Experts of a small language model.
Experts: 64 experts in each of 9 layers, 2 picks a token, a sigmoid router.
Training: 716M tokens, 5466 steps.
Below are experts of layer 3 (counted from 0) of a mixture-of-experts language model. Rows are named router (the router's row for the expert), gate (a neuron's input weights, with its number), up (a neuron's input weights, with its number) and show model dimensions 0-127. Each number is 128 + 24 x the weight over its row's rms, rounded and kept within 0 to 255. Numbers have three digits each.
Before each expert's rows: a language model's description of what the expert responds to; "comes after" lists some tokens at least twice as common just before its tokens as in all text. This comes from a sample of Wikipedia text that the model never trained on. Tokens count by the router's weight.

# expert 34
It responds to: Mid-word consonant clusters. Middle pieces with consonant clusters such as ck, op, mp, pp, ack, low (double-de-ck-ers, app-roach, de-ep), often followed by ed/ing/er.
comes after: " re", " ", " Re", " st", " p", " pro"
router:138096144141122088132121166138168105158104116138121123114152139115116146140091128131120121064140136152151129098155152109133085132131145098126143104149075131127094147082143118134116130064118105105097110081118146070109137115122129157146135153132118142112185124146151144139119139167172115092083139164116102146145117157129137125106177167146096150125153110127108117133178102140118139130140
gate0:142117106119072083123127137134106144117113126188144119131092133148161149094154103158137123108138132155093136158108130100118102129117123151113111111141160141136177148129147111123137146119119163105118139131112134137075096131076116104135130113145141156116158144127088132189125193133174123146113146125145055146145100157117132135108146139165123121105113141085181120132151129136150133139159
up0:146136091147066150133148118170125124122121093151124154110161141105116094135124126123107146129088143142159128115109098166131142105128133152103123162133118137116134112138112105104183139113161182137105124129095152128106112096148127177125130073135113172132156117101114153133148109147148199105130112143085181165102118158145123113122118127117145119154103128094133116098111097159123084144159
gate1:101116153149130133110127160159113139158120136110177144079110139100084113179133155139149113133140155132157132128113165114102137150091126152143119121128116111090146129170163157125132139171141115106103133091165104096139150114095120129156172164126166085127125063140116152089146170146133135111110104127149135067115085169147143138147145142123098159132115120134131100122113098142144127110141
up1:160135083144133120179095110131118166118118113168122085128151131156132136128111119140165165120114125157136130149080116121119099087142129110137106151129170151165148121113110176115149173123105107073118106110097160139118132126174131140139088121149124124127100144077157103120096100108110148142125137136079114147102117068160076093113094151133125123132124111126166117142113098148125128113123
gate2:163132164151143116156157134070163104165140112138110119118098161114145137103111136091114099078120108147181151122200123127132102104154147141155099137085120149137119130126116127111093124089099148105147077145129134152145140126153148130116109182122122139144125135131132128146154120126117109120166135155113155170107155156103150130087147115140146170108144139168109139159076094142129122134141
up2:132124154114141136124135184121117125104164147090152109177125123137105090098149159121093095143092165138150103138178127153121141120059132141096089160119105099115094136145119130112128101149159124126149149115122094099060134138115135157084131128141128110116172154122132136125124125159091164141149129121153116113154135133082113119164154145113105134148144111150092142127122168120152087146102
gate3:134098159156125110113115121126134123133062107124167122132152166121082184108141090130151120078137134099111155106139147120178121096148094138110126116155130140108095147126131148135053169111115145117122120143149141120157150125106147120127120145093102128133126158140204112196148145118117121096116154136121106123137136120121131117141180111142125147138133107120122100112162108147094161119104
up3:134109116136120120115148071119140147176168141152149136155141102123147104122144128116128140200137155123137119102127096126086129078121115112113096090142088124120123127111125114128158122143135163137140110103164135168147096154173183114116151151149118167136153093123116145124121173138126133102150097134138089115163086141165133120083134111139156128141136165115107142187103151125097126146153
gate4:105124134161126120151113182110131108153130103114133128146125086147091111073172119152130162144142100074118124106121154126125150111161141104141101134130156144124150087169130128109141110170124127130083157140126114073135132092111143117126095169101135144146130136158094098110135116170093115127092142139118118167127135119137120096160091088137127154100106116146120084123137094084089133128089
up4:101133147122128100167157141110172140165109132123119095115152095149140088107165166153103118135157102109128135159146155107147094138156117125157121122152121134167104155100145134131134102110119156076126097102117134156133084124118105098087137134121104114162106136092095131154130109096083141156078118121144118142148192122176092091103132142126116149086113123150129125107145120114138155163109
gate5:118113155131142148116138163146153088132094114159116120130125166102099126152157139112153099108142106112114094163134131136120138140146141090107152115075119085188141129084104132097117096141138126121117079168125111104142111124069119138131102175073144151118138125159130076061158090130130123145102137109122100108132141128129119098119102106137138123144132149147146102136136102161081143118121
up5:118155139082151101164172120152092149146172169156117133141126150131145131158074147132152129101136098118145131110148151133113133173121118139128108115140138124086113151151131129201136191121179142141094123082129100188125163101163128143110137122134162113111131113099144139101109130142144123094175118141136127137115112128131159096130116118153098128153112119118151122146145135126194134140133
gate6:099123138122118124174162143067143148137108142119144124123165142152192107114137136157106115092141098155138114128121143142083101114115132112098139109165106124173128080126146138139095149096092095122138095132130109127077101101155155149130083137142120163128135108110120149090135165122144130153114113156114093141153123147129166119110136145201145115112111086169125136151127171129116132108128
up6:069129099129114105095090119101114073128137122120088153104147100110136118171114115117093097127111131125148088103147121141141151112116151110120130174132151102118114132161134138112150082128145132087092179158163115119127117102103126133152131133133130150106147115130095112160120143142159127153152136148112125092124103106106100086163136118126136152158120153150106185185093137130103107175100
gate7:151132159115114093146124110163153166144170106123111130131135083132139075165092129139168108129147112120150086151119113117098115131097158129133140130106139115120116124081145141146109163140111147103168091134130143093113089107094104149174110136136099173075118104138121138101110121132151091114134129119110132117109156144158087143164119066145127097148091156138145169136093148130106113153128
up7:108089116136091141122145175154117147148090101135066121106156121136137102182080147118142128126154113138138143155095112117139103052146137080076122101143111084111131088119101147113150171127150130125097143151153113143130160130116124088116121157110156166112090146077088137145143115151134126123146123153120148125112134137078124144146091132124134147101112128114123140131104144144102129147130
gate8:118101110115145109117115156122128113139120126116124100134120123145090086160119097151099121086140141134108131164115105111112109170094157089121110115137124099115104146147119070086112139130147129107137128181161143098129155100148082098158080158155107120135175102094124127182142097130134052109120111104117168119149176124175147129138116106128139125111091155126131127126110118119102122127135
up8:141160169166136084119109123151124085111113118117115091134141160130094111129121137107105108113168120173133127101099137137087120132112076137164121124101103122125118110141139099097147124128138179144113146094146111118124089078151101112131107149101135077161125096117141122170125121162120113101168118092141150168131165068150126133135167108141142160118113119158146093148128151162124144154111
gate9:145135133105154101126112144112148119132118083160119152104134122126092149130111121163096103126101133107097133132172168141116087136165138079116158129094129140103153108082146098132106135178124119089124098086112197083136133125117121103158108115135094142106146130124125073141130117130133111125096099127110100109149149158161143142094096127149085155099143148160111125179123142114111111104143
up9:101094089142149130150173095117155115113123150128141132130118116106142135108137095102157157090126119149154126125136141114146151133106136112160111163144123156110125170132110174130146146105145079146169141175138129147161156137142114110092130063141123138117102159127125166146143097105146124107103155124139126163132158136153071114190093087142118125183117109111153120110115141112158132171139
gate10:147169149131125144129146207101111101132110134152143101118185141132123134098122153130099073127145142136081099089148086152150090107145121086090122129088089163097113137125109110127115088148126122147136117134146125122113117109118130093138126158128121139158123152139099135157110122129154183139073131135123053128143128138116138134111176105126105108101131122153093143106136122124119128099133
up10:065158116155111147159148134131157123158166169135134107172132129122118168088160139099099131115108125130122141127118146170088151124098125166151165136103092143088124145147154129156143134166120130104152145121094136135150168137118115111122133106077140111144130097148151131104125129121129136150193144143107124133091158149131113129095181123119116172125093158157107151164138091106161123107138